Weights of a small mixture-of-experts language model, trained from scratch on English Wikipedia: width 512, 4 picks a token.
Below are experts of layer 7 (counted from 0) of a mixture-of-experts language model. Rows are named router (the router's row for the expert), gate (a neuron's input weights, with its number), up (a neuron's input weights, with its number) and show model dimensions 256-511. Each number is 128 + 32 x the weight over its row's rms, rounded and kept within 0 to 255. Numbers have three digits each.
After each expert's rows: a language model's description of what the expert responds to. This comes from a sample of Wikipedia text that the model never trained on.

# expert 49
router:173158120128182066144062117129115070128141130078103099137167156116106089111231116130081081133131109134145153105095104025115160147129110117099084157153088125146100083168119131112182103184122137161158139118094154107078153154122164169164075143161135134154075119144135098108141122136080143079181118100178143155088189160193117115117107106160209072161158094108138091153138107066158160128150151103112136088123138152152088107135111084131153167160120117096063143120107174122067097143132145111119155133113123122086091112143110118126055146173131073067168107097099126103154112158130158109077168121151151154142199131150135060146138137131140123070067114214117108196119082199217151122160148156137099146145120116058163069156100076148139060144121137150134160166120138154151085175159171
gate0:145081115128101131131121123143137146094153142134179143130160142133126140098152160071104134099146112119121103174108100080105165110103151171149204133092121127089100101115126176144123165080126149106165123071129124114110105127082163145132066111138123086164109192115121117137181115134101108101091136148109121166150098174176094156104166132067133134139118143152101068130134125132118082202120135148122137115164164085115088125125103155062136138162097090140107115129107163158153135166129144143144107109168105087146074124168085124126166163129119173125148109218191085192175113130169132126139148160153099176151159132120107071187113108129086120126142085153127176088124157110183116097116131139096068114147098106070128115154145150103080127160102091140112086110076111174132127122148116
up0:143144114068153099181127100133118108111129133137172126127114120107128165099122107127144122127121190144061117130164116179131119184084147132175125175174139140154130080112151114126109103154186133115111182143149069101169135120064130161101133150135131131139128155127091152191076108101141111144186106096104141112166147112101126138151160147139091119111168101147085123089097107201083091073118130187097137173129116090143130141147140092091118060121157115165096132143152131143155139183159150117117137070114124147171110108113109150106134117155141146090097161119120096179150177123063137113077130168104103088082111138133141136135165133155184131101059047123164147119129145117110125197139148117120169103130143118146105112137143150108137169077169168111145189102168116158129135129192118
Song and film title words. Words inside quoted song, album, film or game titles, often after an opening quote, such as You, Love, Night, People, I.

# expert 0
router:059157142146074187124121115171173163096155095153062147133122082164103153075084092102091194064114152131154085098174171125148076161123094158135110131035124163090133141165081168152135164135151085134159121119081120103163091125098083104099139173145106202159089118062108092153136156080164184093157120159099111079184081105097145107100174126141132122159106129113124069140124064114124154093136111117091128076160138115185104139142134073169138127075109188166115069149171170127085095133117174121124117175113147134122145143147120140111071141063106148095123141144111144095156120128123153127170174149188079095110155082182162064164167119158136087150152126114156184096116107117121172121181151157163117169188129124206149131133102146168135128093142148119108135107124142164103118185149152
gate0:079172122037170070083078089125118089162162107125101212095131154136101120134134169122122124128139117127113170100151122128150090103128071131139072147111152148159126155176115101094133160106143134120131106117082155155092122118130079118106143121102119131151173126142151203115074080087120116150135086155127125098077140093098116150115095194129146095127086192105060140089151156106113086163122153146180102103161089172140163141151104138182159116101140139161086139195146173157155126080145148094131178101083168122119131124173177141092130131156141112186125131090178101106113136159097091183114077136066127114116122142080150218199143180107133083169178125133100079096093161074148083130055234143118153145079171084095170113136200154121069122106127133129164149107152108160128119079124113
up0:103040151155126105107113132138127134087131160143124163072086088112068082147131139212075133126141122136130124108179119067126147065132160153111133131141159147164134112161119118176109127106158127131124115082198109111165098070118106196086105128085119222126138130222125141144148114108158063148132105121139180169133063142132078116111072085151096139112151113178156158175150113138119135123144121241138142128111121130125163117108147114120156072084181153157067078123133158100121099138170168124135149080117164129131085151138114146113130167128119111114115150138137138108148117135084179154143128132101129049144193162101145152153169124137132116125136101195101096110113059127145141131154108084083118106055114122119155075136138145099177094066125123138140139141154133130142129120127151
Copulas and auxiliaries. Forms of be and have (was, is, were, been, had), plus as and also, after a subject or relative which.

# expert 7
router:116108133128147136122155122100134175142057141133119205118155094102113133124157170113157140196093132110114072124091132076109123146132146168135083163177136150094109169120076191136144153110131112089117175175084160177112135136153152196178110182093108128120143100166144142097162129134152112109138182193124157116124159150120113096148172143132131193092096163088154134111132171079118125108160108075112097138132089115121111120159142154130144154125073121117133157129112130129125049119167115105128102077126063070115133115125193121131121118133127143128112147164135145137127170103190145135141186151068131085119146077150142121101160119096106078136116126093132193156130167103120069154154118182111092140181134107137129225170085108126173145139172115147162105082126121151142132184121204
gate0:137134098079109106146137122148160095112112158128167123102118092103180119112089125137162098141137116078107138123130112140072166148112082148138115114116200099123111124165061159083045166139182106180140144171155138110141131176115105141149134135133176138141147152086121152106070150089069170121159097129108130064198132138199130133139129125165093147136133086099187119131131037127079133093168085159138148095161158156144162162185115083176173053128110142173110137074125113131153146089138132188136081092087114134152146108091168088106108162127091086153104135155107117109054167109101163121084106123110134099104151155170094166128107099139120125160147121081152096082141128156077096109122134217119161101186107118116146099164121075151163124142167150104149182127176146174148151142182134
up0:136148111128164092126120103119122164144116115126128143105129076072141136149185137099088180176172138133144165118132140110128106086160099162077086065154153135134150195127087138200124143154129115124134146110093192138107136147133117152091079102171130148087100113150151130118114120154145150115132122125143125168096136097129165075084077153170145138195127152122125126143149145111138141135170175084082115104139162162154103110121106065099218164168173115159172119152137118107103126118144153140160106162178065148182133083171146147096203164092142176089082103145087139165160142131131136142105125026096109105131153068107090083121136099093119089082162131139152090154110124216231100082176063183087096121125177128163122177084185093149142146189150153132148110138159127107120106153161127
Proper-name first pieces. Opening word or piece of place and personal names, especially compass and saint prefixes, such as New, South, Los, Sir, Hen.

# expert 14
router:098083109096085143086145134137206194180110099149113107108080098103091208097112124146132112106110134142095119132121120198153152115124139125094171139161068129123153127175124129138156095129048100134132115162123116166146108091097084185077155154100112154046107083126081142109117099130143126157135122124105178043072117126081140099093127078150132104105175138163145146107106162150118128120196123179150106121074135096121126183131113151107115136070143119096144134148120105073131184094130155146148104106171139126165152073124102093160117090196170194151171086190133173202100095108096107157172117181071091118133142131101194184140124161100122099144171111173128118104138087179118129115134115118159070100125156135079141116142124174163146175138139113081088131224148157133190127134145046
gate0:141116119186184120136058114211175113168111085144164195075119124099175069174125150094171162089085135138083125075117110107173165130146096158094152144111106105142111190101104092178141070115150134074163096114148142119179130091112114074142139161129069123087150091093142130186119115156156159092133151148083162122141114071124075121119110175131218139150093188147149126154176075132107115162137116133173110132096100113140120162153123085129139101133175179149140146154094094127115101132093146148143164133107143135157137115136161153117148141125100163181147100121132115097130183135174138126062115175111150098060111096124142158101079145112117181147085115166142119167085116119065142118089103129066096130080117110103036143094179123095139129118123146107115192090135172195125140109131099
up0:120090151188147159130137100158173164131114076113181186058141153107144093099073080126117094113092081113181120126130159075160071141116113106085108149137143108150140181119169137128160082127198237092105147090140097142121083145128111115155117175106104172201190063098153171133153146134140134100127137174086045154109088126133116176143201153125100123123118174149095131093120114109146150106160149116123174118200095128105171136125102135055125100181130174149102140133128101174125152105102052126070152118126174141124165137135114126108150193147153113171113134098140106058135123127160118071121142158192136137126143096113133153137143095098082166139108139095101120138106176164149113121075154127124207165108098138075079117118149117097078139085095170130140087142091169148093077123123127
Concrete building nouns. Nouns and adjectives for physical materials and places after the/a/in, especially in architecture descriptions: stone, sandstone, roof, wall, pointed.

# expert 13
router:115135119094115201088137167156105161140139157103112138157072109151153110101120153099111145157166139161145040091110177132124181105160087203092160137135117133118115169114140144165161100082114095160097122151084149102133121070169098154147127157158115121134174085157127116163072166078081118174141175094100142174076158116117079120114184149073085087066122167188139141065168175106138135103168130135135091161205113118095132143101135072127161159082158150120160117170076151120124202165107113184132065148166187084123137084097143095134099042161100199161092110166190113106135098120127184129143152133131146127104138073130139144116111157123099131214184147077113125099089057148167126125175101130095095126103184162134123097126137076138150127080097079095086105166133091119092134132192125
gate0:132115109102150113130185169159069111105128198121182118157130159111138084091180090156130108107091141155094114155171122160120217155151124106096155129126122071151171160089061156196151146147133131035152087152126114167117144163136152099107146108115136078061140139118160128114144071174130112175122101131139133154195175148107111141112136190160168116125134163114134069062135161160165098171167219113119169165156068141079059107141070163142125166090122098141158115137098140132137118131142158114126113115109171133176112119110119163139134130146088152173145097179117121155124156133101088137176101114142090096149113189191105143126119088130131123133124134137063138192125097159108120103140086083150172101140108138174145071154093084138091097134151129132111143100120165149156066116144115
up0:096173120123148079159111122153112144145111126133118130121113102119149123140128130154127091093113171133135143144104161077177158107157119111123151121125111153139103115157127145089123123085182135160115134181043135147112140090090099141129148151157086054114152172080168088118155120101099171150144086161156146142061102090238126159116114147209166160136115119154141152110156153103166139168165099095112156126189114169157121099104110098121145138089165117134085106188160114158147127186132197121108130114107123116084170133081156113165174160125105113133133107098164152179099168142105042129100138069130165136151124078147125097174175090076126080137142109137187133157127125131104094157148113126098132102157138192114147139179143127143144162103168152163133181127143170151105122138131081
Determiners after prepositions. Articles and possessives starting a noun phrase, mostly after of, in, at or to, such as the, a, his, their, its.

# expert 23
router:130101140124111109218125160125115141112090147177195144137207121137090068098157104137120129143146125132139114094116139078132161134152124133118138165171091144134165148170156134171170114111139081139135093126116169122127135202080149148160200101124137123157119105120170148115140122128139112138120184148114085124193146175100134166111093145112174130081086187125134112108120098202189115167113083118164119122191096164151155129141143128122193196071108150146169148145154124125139083132114144143151179092087104082172131168117106161113111119078127135048170199109131120133138095130124094181099196112118138126116070146124155166126100119104162106094129135125108134181182212160142138158104136185143142155090157165181102125142167112097199072117149070101103128139099156145082076129114087
gate0:161165167101116139073105154139166182108150135162127105115180108091082167176139123158119195126145171129120062139126149089129143100151123086162108124123164172182123108181103132113161095072116092090115072157193096148087085188102172124143131184114143121113178158132137111152141127105100123110163068104133173100102144129138137189100105144114139099157111099156109144184146090134091108113085103147121101153194139084081132088109109184134149150123091082094142111135129112126105125167162169105157149131120237104073148118183120095127115098110112171206146103142098131129156161151155123223180152100157111165121103136120097114094116151140110184150171122116147141177142153120090096061129146113099147184132173092149123125150108160159102105147136037091081159175118154149186115137183165
up0:118114133133095138151098102120194147155106148159103135097104118122154134087174162121093162135097127189166181175109136107107183066143172136179070133159153136093157080123128164139094165119150102092148172127173068207158140140118091084130146129071161142097149120115113143150104097135070086129152169132156162204136090128070144139064091119141081111063114118161122153123158127138082150094149120110114135047176148100112110148100077103141163135105084097080119125162135217137073116132167154065138148123140175082193133126101073115141125117175158118131175144063164136113136134136142124156139178149115174087168143126114071181181103134062181151147099089129092124134081124114140129131157126135123116160120087155161101152129106089101123101104158127114056178088100119136128091119113081
Foreign name syllables. Opening syllables of Asian, Slavic and Middle Eastern personal names, often in tables, e.g. Fa, Ku, Ya, Me, He, Pop, Ibrahim.

# expert 17
router:086169106134183202104095188126137116124125100142102215165129089125112099144136143122135108083099159107100111085150112148124166161139129149168173143094141165162063134160151161168144087089152182140079093140117123159114173163091167147098148172129058125110154148143121148103079114106129108162146149096102124111145119148125122083093079147067119060135173152138186162146161071155044137066116112101118147117151110129107182173139112122155121139096115163191123063131132155080148131093131143076176106123138142138113137170121111137127093119140080128169157064141135133091129105128164100110095112162085143116139056061111136133113111132093118138180165188115118127126091121117166132112152110174135100095093112102128102137126111128101160123172136037160129142117137052185132191119149162
gate0:084108190145147114137047179120110095057127153137077121075108158095153181148143200119180074118129097165147088124104098173205167157105114127158145157148125116070147141164112107093097143094150074134161043165126171111155121171129166118158135138100168126076103139092156132146159179136174159084104176136112175094110172149114128082154160168175116139100079089146148143161141091107054083124137083124144115191101167077185152170120080109054150146144088132160142133170148146068112149165083081149168131121124114123122164128123124121087116193117196129141169116190170138122121141125080135056114096150180169149136166153143127191119101138128088088165156061057177134174113132129114138124105118103122104163106093156111118136113157119173069130189086162153124098129082101162155140132142102
up0:131150096115164111091159093125115149120075147182059100122079118088164109152162110136078143151121149113129124158123107144197087150143086100116093111129159150107147096167095116189134170120082171073137146112125117124179152130139141156118131170128154074121152111147090080090095189152097091197107190120113075076119144147153108158075101110108187135135162149156152125088105101083122109139138181179074139103125139157169153138122126163096165129083149153141162185121132173172121162134100121194069107134125144064098116129126132028167129137118166112135103115165091189177137150155168137116134216088106130089131111153120138097123148112121119106106106100129099182085106080135096137145197106162149140140132136156168112149143156097135121113137072097170177102195151131139092093045109116
Articles and determiners. Determiners starting a noun phrase in running prose, mostly the, The, its, their, a, typically after of, for, to or a full stop.

# expert 63
router:098172171157106066140055130105106105142180146145147134094161156038104131101101093123175108106156127110142115140139140057097136107101143126106113162147098139111108155093114183136146164126161080110093155116081192127152184136161133076153138153150173163117097146113133187108187141002087066181171043168160139137106145090108090117114134134163127114156114107135139140094133152131121150177202106106099126114145139136154123151126090090130103158131080126130118149116067164154084150044116077106115178130151124127171089122114122119149148109178126108090147131133093134156113096081159152149142143204145221104122155162086047107159118149182169149049141138186108094086122135131117156113102175127104131165123101123080087112171174102112116129163147158167103124143118138105160198121092146
gate0:077101142057135114151179126130151122111139139112089112095109114183160084112063100131171149131081129145187132114078138159129082169115140128103150128100137168086069099148124095121114113082157120117156144096066111115171156103125147156149123090155093150178059114085129105121136112075193132068167126179133128125178102191154119131138111185068171139131136093107065089122091119105146102096148092108088197147184125100100069131136088103118137140128118143120045101065143149148142178144203107135114092092172132097126143112131127174145140140132165135120053144117147073082109112103126144156118137159115075163103115120137144096197110117131085143183084127075119134131128139108082170086147158107167178123127144146153122159174118131134189162113094101155129136121113106098106105116140083
up0:082141109145173105129115080119136134157090133126103166165136135166195156139123099163107120109210103139129147151183075157143161150076119095136173085160099145124164090125101108139181098124122151148106165135131178106126163154098158136134082059142139166197127147126119194122107126166094142127161103123171123112115054126157109144142134147139115163154073165103109125114104122138131167158127112100144074122161089137139100107094148099142125103139149107121080113189137095135062140148142107226151125096106071169143139097065082149117115154132096163149189204160128091141101089153108186143166182167109152142153145140109131068133085112183091081122186187146130127133165133139106127194185113182121159088186106158092129123216182136114095116131134170174147061081130121100104153151062050
Personal name parts. Given names and surname endings of people, such as Smith, William, -son, -ley, -ović, often in sports or biography text.